Weights of a small mixture-of-experts language model, trained from scratch on English Wikipedia: a shared expert of 128 neurons, 394M tokens.
Below are experts of layer 8 (counted from 0) of a mixture-of-experts language model. Rows are named router (the router's row for the expert), down (a neuron's output weights, with its number) and show model dimensions 0-191. Each number is 50 + 15 x the weight over its row's rms, rounded and kept within 0 to 99.
Before each expert's rows: "comes before" lists some tokens at least twice as common just after its tokens as in all text. This comes from a sample of Wikipedia text that the model never trained on. Tokens count by the router's weight.

# expert 14
comes before: " ", "1", "0", "2", " |", "3"
router:37 33 61 26 27 55 37 58 46 32 32 57 10 48 79 32 41 42 57 39 62 29 34 50 52 33 44 66 25 60 56 40 65 46 56 61 47 46 81 66 39 46 50 57 52 21 42 14 22 60 43 56 97 81 41 65 60 38 66 49 29 30 56 54 36 25 53 20 60 28 46 67 36 50 30 33 44 37 17 31 51 63 42 43 39 51 75 31 40 53 53 78 64 48 68 52 40 55 44 67 53 47 16 65 55 24 29 37 50 44 62 65 39 65 35 60 34 32 52 73 70 56 37 65 64 52 54 53 81 65 15 63 40 99 57 40 74 44 64 41 44 64 51 36 67 66 63 46 38 31 51 52 40 52 46 38 79 41 36 31 76 26 53 39 59 52 47 68 41 60 50 34 51 42 67 63 37 47 44 57 62 52 49 46 39 64 38 51 46 68 44 33
down0:56 44 36 61 58 74 61 70 27 45 56 48 65 50 39 69 61 41 62 34 74 42 31 51 74 34 38 69 40 94 49 61 41 48 51 05 58 90 70 51 37 55 30 67 62 67 59 58 64 66 45 56 41 23 48 42 67 68 79 58 73 59 33 67 40 62 74 54 51 52 75 54 44 53 36 54 29 64 44 67 46 50 48 48 50 71 49 31 72 53 48 57 74 42 75 26 15 50 42 17 34 37 56 16 35 35 52 65 61 41 63 49 32 65 55 38 24 46 53 63 69 52 45 75 80 82 23 67 50 59 26 36 64 70 34 30 42 34 39 53 49 46 43 55 38 18 53 80 59 76 45 43 24 22 50 43 19 43 66 61 69 59 59 52 60 31 67 76 56 47 71 50 49 49 62 37 68 30 52 80 68 28 41 64 35 71 51 49 75 57 53 45

# expert 42
comes before: " |", " ", "0", "|", "3", "5"
router:40 52 12 63 80 51 25 47 50 40 45 56 71 31 54 37 56 49 58 32 60 35 45 54 51 33 52 55 50 43 39 46 35 64 52 62 73 29 59 48 71 42 40 53 19 37 43 34 68 63 34 35 64 51 69 74 59 21 52 33 49 35 56 31 42 32 46 28 56 52 53 58 63 63 60 42 22 37 49 54 43 61 52 72 53 40 52 52 66 58 56 36 86 72 68 56 53 37 51 60 31 50 69 66 47 52 33 38 51 69 25 38 60 49 58 59 40 44 84 77 79 85 64 22 71 52 38 44 44 42 48 55 56 69 45 38 63 66 49 36 27 57 61 33 28 50 67 43 59 42 36 31 37 39 68 42 57 46 35 35 53 50 66 60 36 51 63 83 34 80 46 56 59 62 52 47 66 49 50 50 66 45 39 29 57 63 27 57 49 76 29 30
down0:28 66 33 54 43 55 59 68 33 52 54 46 49 59 47 58 17 64 53 14 70 47 62 57 48 70 18 51 41 57 49 48 57 50 51 46 45 48 71 45 51 56 49 59 35 38 38 80 60 51 54 28 62 47 63 40 46 54 62 52 30 47 34 49 51 37 30 33 48 73 68 37 79 61 27 40 54 42 63 63 43 34 61 38 47 45 58 64 37 58 63 50 60 63 71 49 59 43 69 64 10 70 84 41 60 57 48 25 56 49 36 37 41 69 49 43 52 50 45 46 63 53 46 37 43 54 42 26 51 45 53 29 54 53 17 56 49 56 59 37 47 42 16 64 77 60 43 59 60 82 83 60 53 69 69 27 35 51 35 27 43 57 22 26 53 41 51 40 32 65 61 49 64 19 61 41 66 41 69 23 46 50 27 13 69 24 23 53 29 83 38 57

# expert 44
comes before: " to", " by", " in", " the", " a", " as"
router:61 21 58 47 40 51 56 56 55 44 74 55 64 24 49 43 53 55 36 26 50 39 59 51 49 69 32 40 41 19 48 60 40 45 23 49 53 40 39 57 64 29 37 61 50 62 71 60 48 61 41 34 63 45 72 64 41 35 64 59 44 46 32 84 50 52 39 52 38 71 57 43 34 36 26 34 86 67 65 60 77 46 46 44 39 73 54 35 33 42 44 46 56 30 68 12 75 53 49 53 48 37 62 02 54 38 73 60 31 40 49 43 34 20 31 43 65 60 60 39 39 35 32 34 65 46 40 80 42 65 63 56 60 31 52 77 58 45 40 31 69 46 78 61 66 49 52 53 71 55 53 62 29 48 77 66 38 33 65 54 53 21 29 49 73 44 22 24 46 20 63 91 38 61 50 49 46 54 31 66 40 45 48 32 37 57 38 50 34 63 44 73
down0:72 42 47 53 51 28 19 68 42 30 32 31 33 48 29 78 51 32 56 74 43 58 33 69 47 38 35 40 29 50 56 12 71 59 69 54 52 52 55 53 30 51 67 59 73 38 48 41 43 42 28 43 09 50 75 57 40 46 64 63 74 49 44 41 25 74 62 34 50 61 71 46 50 48 75 68 49 61 56 44 40 63 57 23 51 35 68 46 48 51 56 50 25 47 62 56 43 44 33 38 42 27 35 82 30 46 67 35 57 51 56 50 78 52 39 58 43 73 51 78 46 62 75 83 62 44 48 77 54 55 48 35 43 39 32 67 72 19 86 53 45 15 40 56 67 44 59 42 39 51 59 36 47 49 90 41 59 51 49 49 25 54 46 31 54 70 25 46 40 75 72 36 47 48 34 55 48 40 42 51 19 58 47 41 59 67 64 23 47 37 58 37

# expert 31
comes before: " of", ",", ".", " in", " to", " and"
router:13 75 36 32 59 55 58 46 87 65 56 44 60 47 59 40 47 44 28 69 69 41 33 52 41 35 65 51 53 67 54 33 55 52 25 55 43 43 43 28 51 19 55 29 39 84 59 69 52 57 51 54 39 50 34 47 66 29 48 74 26 25 75 61 57 63 40 64 41 52 31 31 46 49 70 50 30 57 65 44 49 50 52 62 62 63 28 60 53 43 28 44 47 64 44 58 61 48 73 56 30 35 51 46 45 30 45 47 31 39 34 62 32 26 32 46 30 47 32 50 23 13 57 60 37 38 51 35 55 58 50 38 38 57 54 45 35 33 48 59 63 51 49 42 58 48 83 48 58 24 82 84 36 39 43 53 34 42 42 31 49 43 41 44 58 60 75 47 53 55 55 33 64 28 57 66 67 47 75 63 25 55 51 53 61 59 31 49 42 69 58 40
down0:56 17 49 57 41 64 73 59 56 64 52 54 41 28 42 72 66 67 42 40 60 37 59 59 61 48 47 49 61 33 51 62 77 40 52 29 54 54 63 59 48 24 53 50 69 33 20 40 49 75 59 66 80 65 80 29 64 43 75 71 04 77 53 76 59 52 36 51 53 55 50 52 63 73 48 47 66 60 12 62 65 54 63 78 70 65 46 50 58 41 48 43 27 70 44 47 51 52 63 37 20 49 69 24 66 64 55 56 53 39 28 66 46 70 66 63 49 30 66 59 48 45 59 69 39 43 57 60 35 38 39 49 34 34 34 65 64 63 64 40 37 34 34 48 54 39 71 59 63 55 23 51 40 85 35 39 56 38 43 56 46 36 65 26 46 28 29 46 61 61 30 43 32 59 60 60 39 53 44 53 41 46 75 62 73 56 15 46 63 42 46 55

# expert 25
comes before: " the", " ", " a", " his", " New", " an"
router:63 51 44 54 68 56 72 42 16 66 50 59 72 58 40 63 31 33 29 74 50 30 50 48 41 60 32 37 58 37 25 61 21 26 54 61 31 76 42 54 25 66 60 46 63 42 41 30 38 73 57 71 43 55 55 36 44 30 38 49 75 79 45 72 53 48 74 70 46 49 45 65 30 64 43 44 81 27 64 49 60 59 39 23 70 36 34 50 24 38 54 49 36 72 48 69 64 66 65 72 46 71 53 45 40 66 52 62 53 99 41 56 37 54 40 48 50 31 47 42 54 92 47 51 48 80 61 69 57 65 14 46 54 37 55 75 55 59 48 51 59 34 50 44 78 43 41 51 59 46 43 64 71 34 55 15 43 33 07 50 75 57 42 58 79 59 60 53 41 58 47 36 29 52 46 50 29 42 51 50 52 68 50 51 13 47 59 30 58 57 45 35
down5:48 57 51 68 33 44 49 32 73 53 45 43 81 51 48 80 23 76 22 47 20 32 42 39 68 76 34 49 25 64 59 80 31 55 50 58 40 48 32 28 31 45 53 40 55 51 51 40 31 45 40 34 76 21 59 39 67 54 47 35 54 53 57 37 73 19 75 40 37 56 75 58 58 30 34 56 56 28 67 29 44 49 41 36 29 42 47 50 51 26 29 56 28 49 52 58 30 54 51 65 50 21 61 72 30 36 59 49 58 77 48 13 55 51 12 29 45 58 51 70 47 25 51 32 35 38 57 67 44 41 40 65 30 40 36 33 76 36 32 51 79 50 46 67 33 43 76 70 72 42 36 74 77 14 50 49 47 47 43 55 58 49 43 55 58 47 63 52 41 41 59 38 31 47 53 69 33 38 59 54 40 69 56 49 39 61 47 63 52 74 28 52

# expert 50
comes before: ")", "9", "1", "),", ")\n", "–"
router:85 38 33 60 47 50 60 52 41 55 33 70 55 51 38 37 68 42 63 33 36 19 28 39 47 59 46 52 34 66 45 63 49 69 50 38 52 64 27 59 76 32 59 55 47 63 58 44 52 55 20 67 52 44 51 33 55 36 53 39 46 39 55 19 48 36 64 50 35 72 48 47 52 41 38 60 38 58 82 76 34 89 55 47 34 61 65 79 53 41 57 60 54 63 39 45 53 51 46 27 45 49 41 71 82 53 57 31 56 60 45 90 38 51 38 69 40 39 58 27 62 55 63 41 52 53 45 21 74 56 24 50 38 68 56 60 52 63 58 41 22 39 37 39 25 51 53 67 18 70 50 13 79 63 41 71 44 18 36 54 36 54 60 47 40 60 35 67 55 45 54 60 65 42 75 26 52 51 84 53 37 49 48 40 27 59 46 54 77 48 56 84
down5:37 38 56 50 36 59 43 52 48 39 36 53 49 64 61 34 46 51 39 49 57 45 55 38 52 42 47 51 54 37 38 17 66 53 24 58 35 47 48 32 48 38 55 62 56 60 65 32 48 65 70 55 10 30 71 74 30 61 70 74 60 59 56 60 61 76 29 34 43 48 49 62 32 41 62 69 58 15 43 48 81 62 51 27 51 32 57 34 56 62 34 30 40 30 52 55 61 45 52 56 40 64 57 42 40 80 36 21 58 64 57 44 52 70 40 52 99 59 40 40 34 77 47 50 47 38 75 52 62 58 58 44 31 43 42 56 53 48 20 09 38 59 53 54 39 58 32 54 31 78 64 33 31 47 46 58 45 41 45 58 38 49 65 32 59 17 31 58 48 55 08 64 65 76 30 57 59 43 80 58 45 29 55 50 32 18 35 37 63 43 62 56

# expert 45
comes before: " the", " a", " to", " that", " his", " him"
router:63 35 55 59 61 29 71 57 50 39 89 55 35 57 53 60 54 65 37 31 47 42 57 42 45 51 34 56 41 45 35 49 28 45 51 55 53 40 41 57 64 48 62 61 45 57 65 47 33 39 52 38 54 69 44 56 44 45 48 46 67 45 47 73 53 38 15 61 28 71 52 41 43 44 16 40 85 35 70 52 63 51 43 34 57 47 21 48 43 27 34 37 58 42 58 53 68 51 40 73 51 57 25 24 29 22 92 52 16 52 50 58 51 56 63 38 57 67 28 50 39 47 27 36 59 56 47 83 51 52 55 43 61 26 46 61 74 59 21 56 70 52 68 62 53 83 55 64 53 57 38 51 40 25 70 42 40 45 36 38 57 51 52 50 77 33 38 34 47 41 70 83 82 44 15 63 44 40 44 51 62 61 38 46 44 54 46 33 36 26 45 71
down0:52 84 51 48 22 49 57 35 47 68 54 23 64 72 41 65 61 49 39 26 71 35 39 21 29 54 20 41 45 52 41 46 24 28 62 43 15 35 19 64 60 46 80 67 51 52 48 34 51 38 39 47 81 19 80 64 77 51 42 62 65 39 35 21 53 28 55 44 48 47 69 66 49 23 55 62 53 39 64 51 39 61 33 43 63 26 51 26 58 54 38 68 30 76 66 64 47 93 63 52 51 47 50 56 62 48 63 67 26 37 26 24 33 71 34 51 32 44 58 50 46 63 64 33 36 56 11 41 62 33 65 68 56 81 55 81 67 58 42 65 63 39 71 43 59 47 59 40 48 43 32 83 61 29 82 61 72 47 59 48 51 40 40 49 43 47 40 54 30 56 65 54 71 36 46 65 59 57 55 56 68 63 21 49 66 56 79 64 36 44 46 31

# expert 52
comes before: "0", "2", "1", "9", "8", "7"
router:52 48 48 67 36 38 52 74 53 46 44 43 72 56 51 39 57 48 43 55 57 46 40 30 37 61 33 44 59 48 45 71 73 70 22 53 63 51 53 48 43 69 47 77 48 59 40 52 49 62 44 45 57 50 37 51 34 13 54 43 34 36 33 42 43 53 52 46 53 50 73 55 60 73 46 52 78 34 36 39 55 52 58 34 62 46 69 66 92 57 55 64 39 67 32 49 48 44 46 41 38 78 33 60 38 54 30 66 64 67 73 67 70 87 68 49 52 47 54 43 82 79 78 17 48 36 51 42 40 57 78 64 57 80 61 54 39 56 71 50 40 61 51 57 35 47 66 44 53 60 24 28 46 42 62 64 43 52 37 41 48 59 44 34 62 45 35 82 41 61 54 63 38 37 62 69 64 47 73 28 59 40 63 48 64 28 42 31 44 57 29 50
down0:59 53 26 40 44 64 34 51 44 40 40 53 34 54 45 66 49 38 60 38 51 50 59 42 78 46 57 55 72 49 35 51 47 65 34 45 58 30 41 23 77 60 44 23 65 46 27 53 53 70 33 47 51 26 41 58 10 40 23 45 82 40 33 25 49 43 62 69 67 42 68 40 56 25 42 30 56 43 79 52 37 35 49 74 68 46 59 27 67 46 50 54 58 49 69 48 40 48 68 67 69 42 34 47 71 43 48 35 39 42 65 32 64 72 49 38 25 40 61 43 46 27 53 41 55 45 43 48 69 20 58 23 65 38 64 41 34 38 43 31 56 55 34 67 52 64 73 28 64 14 23 56 49 44 46 73 47 60 75 34 66 37 69 40 50 71 30 72 38 53 53 42 37 64 54 26 62 51 18 66 75 52 54 28 42 53 45 36 58 32 49 56

# expert 20
comes before: "1", "2", "9", "0", "8", "7"
router:33 42 28 56 61 56 68 46 63 74 30 47 60 41 27 44 44 55 50 72 66 40 49 40 33 73 53 56 48 50 46 58 59 53 60 49 35 76 37 40 65 53 47 59 56 68 53 35 13 44 40 41 69 41 32 58 39 15 61 36 45 21 19 49 30 54 10 12 62 56 54 38 46 79 60 55 53 40 65 49 52 53 49 49 50 33 53 70 73 62 31 71 39 33 48 45 32 36 56 44 49 68 36 60 51 72 57 54 61 54 62 66 31 61 54 35 30 44 61 42 38 56 64 12 35 33 49 56 57 64 53 50 24 46 66 84 49 31 42 60 46 31 64 35 36 45 74 49 38 55 47 38 70 46 53 61 62 57 25 47 54 46 72 51 67 49 10 54 47 46 29 52 34 32 52 18 58 67 62 49 51 45 49 66 58 66 33 53 50 74 53 43
down0:63 39 55 56 53 30 45 84 60 36 57 46 65 73 69 32 55 76 54 57 43 52 32 30 72 60 50 43 34 60 65 41 67 68 43 63 61 50 38 40 64 46 82 45 51 25 25 46 36 57 51 52 46 10 49 74 49 70 58 43 49 32 65 64 53 44 69 45 31 51 56 61 27 30 72 30 53 58 41 65 66 41 49 44 55 31 34 68 46 63 38 39 68 44 25 70 54 52 60 57 40 39 47 51 72 36 62 62 59 53 70 42 71 30 60 75 54 48 53 79 43 54 78 71 44 52 69 52 39 45 67 67 55 16 69 35 38 73 56 35 21 51 50 45 56 82 38 36 46 66 44 49 66 47 63 44 35 47 43 77 46 88 68 45 37 22 61 56 59 47 64 80 43 50 38 66 65 28 22 41 81 40 61 00 55 26 26 84 72 29 59 37

# expert 32
comes before: ",", " he", " the", " she", " it", "=="
router:53 77 46 91 38 38 48 25 36 32 49 76 58 53 54 67 56 39 16 62 55 65 69 63 65 65 58 50 49 66 69 61 44 49 55 47 67 17 44 61 48 52 77 45 38 78 67 57 50 56 22 60 68 33 36 63 74 44 35 58 54 27 73 44 46 37 68 39 26 78 41 65 65 39 63 54 37 36 55 53 54 54 67 42 61 39 43 67 67 68 42 24 78 44 50 56 47 69 61 50 28 01 78 53 42 56 49 79 38 55 67 48 41 61 55 58 51 50 43 61 45 39 48 22 56 53 53 58 60 33 79 35 65 48 58 29 34 50 20 61 48 54 52 54 27 47 40 48 28 21 24 36 40 31 63 55 42 57 69 56 35 53 65 57 24 63 41 62 32 35 28 48 63 52 46 62 59 47 58 18 44 70 42 36 28 91 41 49 40 60 79 70
down0:46 47 38 31 60 39 58 57 66 62 55 39 28 35 39 74 42 46 36 48 56 60 85 52 46 32 38 42 44 54 81 67 18 52 30 57 78 45 55 53 51 41 37 76 44 55 57 75 50 59 35 40 46 73 44 35 49 42 44 67 55 36 37 63 50 53 64 17 32 62 37 32 45 54 70 43 39 63 46 59 56 65 60 58 42 52 46 67 56 50 43 63 66 68 33 26 72 57 53 53 61 11 50 66 53 31 59 76 61 26 36 29 45 30 37 24 71 34 76 54 59 42 62 28 60 78 53 47 49 50 51 55 42 32 72 54 48 55 46 51 63 49 50 44 41 39 50 49 29 65 40 54 56 24 46 45 15 59 60 65 43 42 39 71 60 72 25 27 48 59 55 57 66 48 42 42 45 66 65 40 52 34 58 49 61 47 56 79 49 68 81 50

# expert 56
comes before: "1", "0", "2", "3", "4", "5"
router:34 63 41 20 37 47 59 33 71 48 34 43 57 31 66 35 47 35 50 35 65 44 51 36 50 32 44 72 53 38 55 38 81 50 39 68 52 36 54 71 71 64 52 44 52 33 30 37 31 61 53 42 68 50 49 44 43 09 79 64 61 19 23 67 40 73 53 48 82 46 61 44 41 43 47 56 35 57 40 39 25 75 73 52 33 58 74 46 57 38 31 62 29 62 51 38 71 16 61 42 49 53 49 34 28 46 39 85 63 74 37 31 50 59 66 43 42 50 62 59 51 63 32 53 43 41 70 29 72 49 45 38 32 80 52 38 49 55 44 53 52 67 99 54 58 54 83 34 35 53 67 43 46 95 45 77 55 59 62 73 57 33 58 26 79 38 31 43 39 59 30 37 51 51 40 49 60 55 67 45 60 43 71 28 66 37 47 52 54 67 48 47
down0:62 26 16 42 51 50 19 86 45 39 53 63 58 45 78 68 59 64 42 58 61 53 46 60 63 30 29 36 36 67 55 59 56 77 42 23 57 56 53 51 48 55 63 70 35 20 89 49 44 64 72 50 62 18 61 63 53 48 46 56 62 43 60 51 63 69 67 54 47 41 46 35 37 29 39 31 30 46 46 44 80 47 67 85 43 45 52 56 65 65 37 54 41 72 64 32 50 46 49 73 22 48 56 22 34 29 36 39 59 63 56 63 34 06 64 47 18 61 48 23 53 45 59 23 58 27 59 65 49 38 25 49 82 35 30 65 48 58 57 56 42 43 54 29 60 41 59 51 50 20 54 56 62 35 62 51 57 54 49 42 24 48 39 42 31 15 56 55 21 30 60 65 52 50 58 65 53 33 44 61 50 37 69 31 40 51 31 67 32 52 53 43

# expert 34
comes before: " was", ",", " is", " of", " were", " and"
router:40 53 59 65 70 38 50 49 53 47 80 56 49 48 58 56 65 65 16 65 36 56 32 52 58 64 69 51 51 61 55 59 51 77 45 25 42 31 54 29 51 53 49 52 41 69 55 51 67 15 61 37 46 24 57 55 41 81 29 59 36 40 60 65 59 21 22 57 39 47 33 32 55 41 66 54 22 27 51 37 46 36 36 50 63 64 32 64 42 44 43 58 69 61 45 74 58 70 40 41 49 41 57 41 35 48 43 58 26 32 58 57 47 39 52 41 27 73 75 36 51 25 56 47 56 40 45 39 61 53 62 66 47 48 53 51 44 51 64 49 58 54 22 45 29 60 43 72 38 04 24 50 43 58 44 65 33 27 46 44 48 55 42 58 46 56 58 48 41 32 39 46 82 21 73 50 61 55 30 45 66 46 61 31 46 33 43 39 32 62 56 63
down0:60 22 65 56 52 63 22 48 11 32 40 48 60 88 53 26 39 49 60 73 56 52 64 74 48 53 30 42 38 57 49 67 40 65 73 42 42 56 25 63 66 51 41 33 62 45 48 61 49 65 42 53 70 56 64 39 51 51 38 68 55 46 37 46 38 74 40 49 68 50 53 74 51 56 80 49 41 57 40 59 35 38 37 40 57 19 10 63 42 51 52 44 63 53 65 70 42 50 68 65 43 40 73 44 61 56 65 33 81 45 46 62 39 75 35 50 43 46 31 35 51 39 35 62 23 45 74 53 41 63 55 48 72 78 72 40 42 74 66 44 36 45 63 50 66 51 74 55 50 40 58 27 40 27 39 73 51 57 39 53 33 42 50 54 71 41 39 30 60 59 22 59 52 41 31 57 53 23 15 37 64 77 48 46 51 55 43 56 53 41 47 71

# expert 59
comes before: " a", " been", " be", " not", " the", " also"
router:61 27 63 53 38 49 57 46 30 41 94 51 51 53 42 88 50 46 64 59 68 46 34 27 58 27 57 27 54 62 40 47 42 34 51 54 46 38 44 62 78 43 45 70 45 61 72 46 55 58 42 43 64 71 78 48 32 82 35 44 76 44 43 48 64 47 63 42 42 64 59 52 46 53 33 52 47 41 49 51 76 59 55 58 52 39 51 47 57 57 63 57 71 34 62 68 68 74 46 40 39 66 60 32 26 54 64 46 32 35 36 55 59 22 45 29 67 49 47 37 48 59 34 42 54 36 60 55 71 57 66 68 51 14 42 73 30 48 12 66 56 68 44 57 66 67 47 54 43 54 49 84 43 28 38 42 36 41 76 42 49 66 49 54 59 37 39 20 59 59 63 58 57 71 15 62 50 33 51 43 56 46 43 50 22 26 58 33 25 60 46 82
down0:51 47 70 53 45 46 72 83 36 46 70 68 50 65 29 38 69 80 73 33 80 28 60 44 66 56 37 59 12 40 60 34 65 29 37 79 51 52 43 56 51 49 39 48 66 46 54 33 70 74 51 18 64 69 40 72 57 51 40 49 48 53 40 35 44 71 52 54 23 48 54 00 71 48 39 58 35 47 52 54 63 40 52 60 52 40 14 82 48 55 45 45 57 47 51 22 56 27 55 52 41 56 49 24 80 39 61 48 40 54 64 36 53 73 77 53 71 25 62 64 58 46 39 65 55 20 28 68 63 41 42 56 41 36 66 52 61 53 61 55 46 30 63 32 65 66 52 52 38 35 41 52 55 65 27 39 67 60 33 57 47 30 59 47 70 62 42 40 35 59 55 43 47 54 31 73 59 43 30 62 39 45 50 84 69 51 37 36 60 44 46 67

# expert 40
comes before: ",", " (", ".", " and", "'s", " was"
router:51 50 79 48 40 55 51 51 46 38 55 41 69 64 62 42 21 46 28 57 29 39 35 64 80 71 54 41 45 56 42 43 38 60 79 41 51 68 31 42 19 60 56 66 35 50 76 57 56 25 54 74 31 11 74 35 28 68 16 40 23 51 72 50 61 32 52 43 22 68 41 25 59 15 70 40 51 31 58 43 74 43 33 28 73 57 40 62 41 43 56 49 34 58 25 86 51 56 76 51 39 38 68 63 50 66 37 79 44 30 61 65 71 31 53 26 26 60 60 28 56 20 53 73 56 43 68 38 46 52 75 47 48 40 53 55 37 75 58 53 69 37 33 39 33 48 35 71 46 18 25 60 61 62 48 56 24 37 60 74 56 51 54 71 55 50 67 42 59 45 52 46 37 34 78 43 65 51 47 47 37 37 60 25 58 20 38 51 56 51 60 60
down0:44 67 63 55 42 54 59 43 59 71 47 49 71 59 60 80 52 61 68 41 20 50 47 30 46 24 57 42 53 53 69 46 31 51 34 31 25 56 43 75 44 73 66 29 76 33 62 47 52 46 32 28 58 56 26 41 75 75 65 36 69 53 41 40 45 47 28 44 66 14 55 70 35 16 34 54 46 41 26 52 35 44 50 31 34 32 64 50 52 50 48 48 68 53 42 60 31 32 68 45 49 25 53 48 64 49 33 59 64 45 28 47 19 59 34 37 49 45 56 47 69 44 64 60 56 30 63 69 36 47 60 66 56 65 57 49 51 37 39 69 66 73 48 32 40 41 67 26 58 52 47 49 58 47 60 23 69 47 49 49 34 54 53 59 41 51 40 57 50 32 36 45 63 52 23 48 82 75 65 54 42 09 30 55 48 74 43 58 35 61 34 62

# expert 11
comes before: " |", "0", ";", "–", "6", "8"
router:31 68 46 60 42 46 39 38 62 22 39 27 52 23 51 35 54 34 43 49 59 64 60 47 55 48 38 51 72 40 13 63 69 51 50 37 66 55 61 54 37 46 51 74 15 65 16 47 54 57 49 44 51 75 34 48 50 70 39 77 31 51 54 38 49 46 26 56 50 41 82 47 38 58 63 53 51 37 48 47 42 52 51 49 55 56 18 47 52 58 54 64 52 46 60 80 53 31 70 27 37 49 56 77 43 54 52 73 53 13 57 35 66 69 75 65 48 57 88 44 92 47 49 26 48 50 64 39 43 38 49 17 41 70 86 34 66 47 58 46 51 37 44 50 55 50 45 38 43 54 38 41 27 48 46 32 78 91 15 33 38 43 44 29 40 44 34 59 55 45 54 74 49 48 66 47 53 63 59 24 57 47 66 31 58 48 37 62 51 52 34 38
down0:76 41 54 31 87 37 73 71 47 64 36 41 58 38 62 42 57 41 52 51 42 24 38 54 44 67 59 51 54 32 59 57 30 52 55 51 49 66 22 62 36 49 64 58 69 36 33 55 68 43 41 42 36 51 51 63 54 56 49 68 48 60 15 56 52 52 69 40 62 57 33 46 59 41 28 38 35 62 60 28 58 79 55 44 41 75 75 65 54 60 35 50 73 15 37 58 59 22 56 33 65 39 72 46 40 56 47 17 62 65 74 25 62 27 65 39 21 41 70 54 35 42 46 47 40 71 45 75 82 35 82 31 62 68 12 53 57 55 42 46 17 57 61 41 55 60 69 42 47 38 77 23 63 54 63 36 53 43 56 53 35 62 52 59 41 25 58 70 13 44 70 75 50 35 57 52 64 58 47 44 61 43 55 58 51 41 52 38 59 68 72 62

# expert 60
comes before: "0", "1", "3", "4", "5", "2"
router:45 71 44 36 32 67 59 44 47 24 48 45 27 47 53 40 45 49 77 43 62 44 40 52 60 77 22 70 82 49 32 48 93 50 49 64 40 28 46 72 52 22 68 61 49 57 50 17 61 34 50 40 56 36 45 70 60 31 63 49 51 25 60 36 31 22 54 35 46 59 57 34 42 55 53 51 45 58 19 51 32 49 35 44 55 56 93 69 54 51 39 18 59 54 44 89 34 32 61 54 28 45 46 69 56 55 57 32 63 15 63 55 51 78 63 34 54 67 51 57 41 66 50 43 45 45 32 35 55 41 67 58 40 33 50 68 41 60 41 43 61 39 46 55 41 35 65 37 51 50 66 30 74 46 42 74 53 61 48 44 35 59 76 44 58 37 60 61 69 81 37 90 30 61 44 78 37 55 66 58 40 56 37 42 64 38 83 73 57 34 38 45
down0:50 20 86 77 52 57 60 55 51 55 42 44 37 77 44 74 75 25 27 44 64 70 34 73 58 73 57 65 59 59 47 49 47 69 52 66 47 55 44 53 55 40 25 49 44 53 47 53 40 40 46 31 50 60 64 61 51 43 58 66 43 99 46 49 62 62 60 73 60 44 45 38 60 75 78 56 42 47 14 66 72 53 19 64 46 65 34 59 39 53 55 66 14 41 60 59 58 32 54 54 75 47 38 42 55 32 36 60 37 57 55 26 55 31 54 30 51 50 41 59 48 51 56 39 26 50 59 68 37 20 67 54 24 30 36 62 74 45 55 34 28 56 20 28 48 21 49 55 56 09 04 38 33 61 38 48 40 71 50 41 73 25 49 24 79 24 34 70 47 15 41 65 55 35 61 43 46 44 46 61 52 63 55 60 52 60 47 57 43 56 48 68

# expert 29
comes before: " The", " In", " He", "==", " It", "The"
router:68 76 26 53 50 45 51 39 43 26 56 63 65 40 46 61 49 63 41 39 71 69 71 40 56 61 29 44 45 53 46 66 21 63 75 44 84 43 30 52 75 38 48 75 22 64 48 59 56 66 50 60 59 59 42 46 78 48 35 58 81 44 56 55 51 48 56 44 44 85 50 44 40 48 46 64 34 31 60 30 58 58 76 61 75 47 41 73 51 55 41 44 49 75 53 55 15 74 65 42 33 27 76 79 53 35 41 63 41 33 44 34 55 40 48 40 29 62 55 68 44 50 34 13 57 64 74 45 58 51 55 62 46 34 49 38 36 64 44 61 43 42 79 56 21 36 55 47 36 46 25 52 80 29 64 62 53 35 79 52 37 68 62 61 41 50 59 47 25 65 29 36 64 53 49 54 69 65 63 34 30 43 47 47 38 99 39 63 53 56 39 68
down0:88 65 50 78 75 33 71 47 31 57 35 47 47 24 63 60 56 37 38 51 46 25 55 53 79 39 46 44 23 46 68 79 34 21 52 51 62 67 41 52 57 44 45 33 74 75 56 51 44 58 74 47 70 67 58 45 60 51 37 52 17 50 48 39 46 64 37 36 25 41 44 64 57 17 76 71 50 35 52 51 33 39 50 59 45 40 43 57 45 53 99 81 25 37 57 44 60 30 27 23 62 58 40 60 61 60 51 61 47 61 50 33 57 68 34 53 64 44 57 49 55 57 46 68 24 86 23 38 68 45 42 42 45 46 44 47 57 42 42 45 50 54 51 53 53 47 33 47 49 23 31 55 37 26 34 62 25 71 79 65 40 44 36 50 63 76 34 50 56 81 53 09 30 63 52 54 67 31 20 41 68 55 59 85 52 27 73 67 72 51 62 54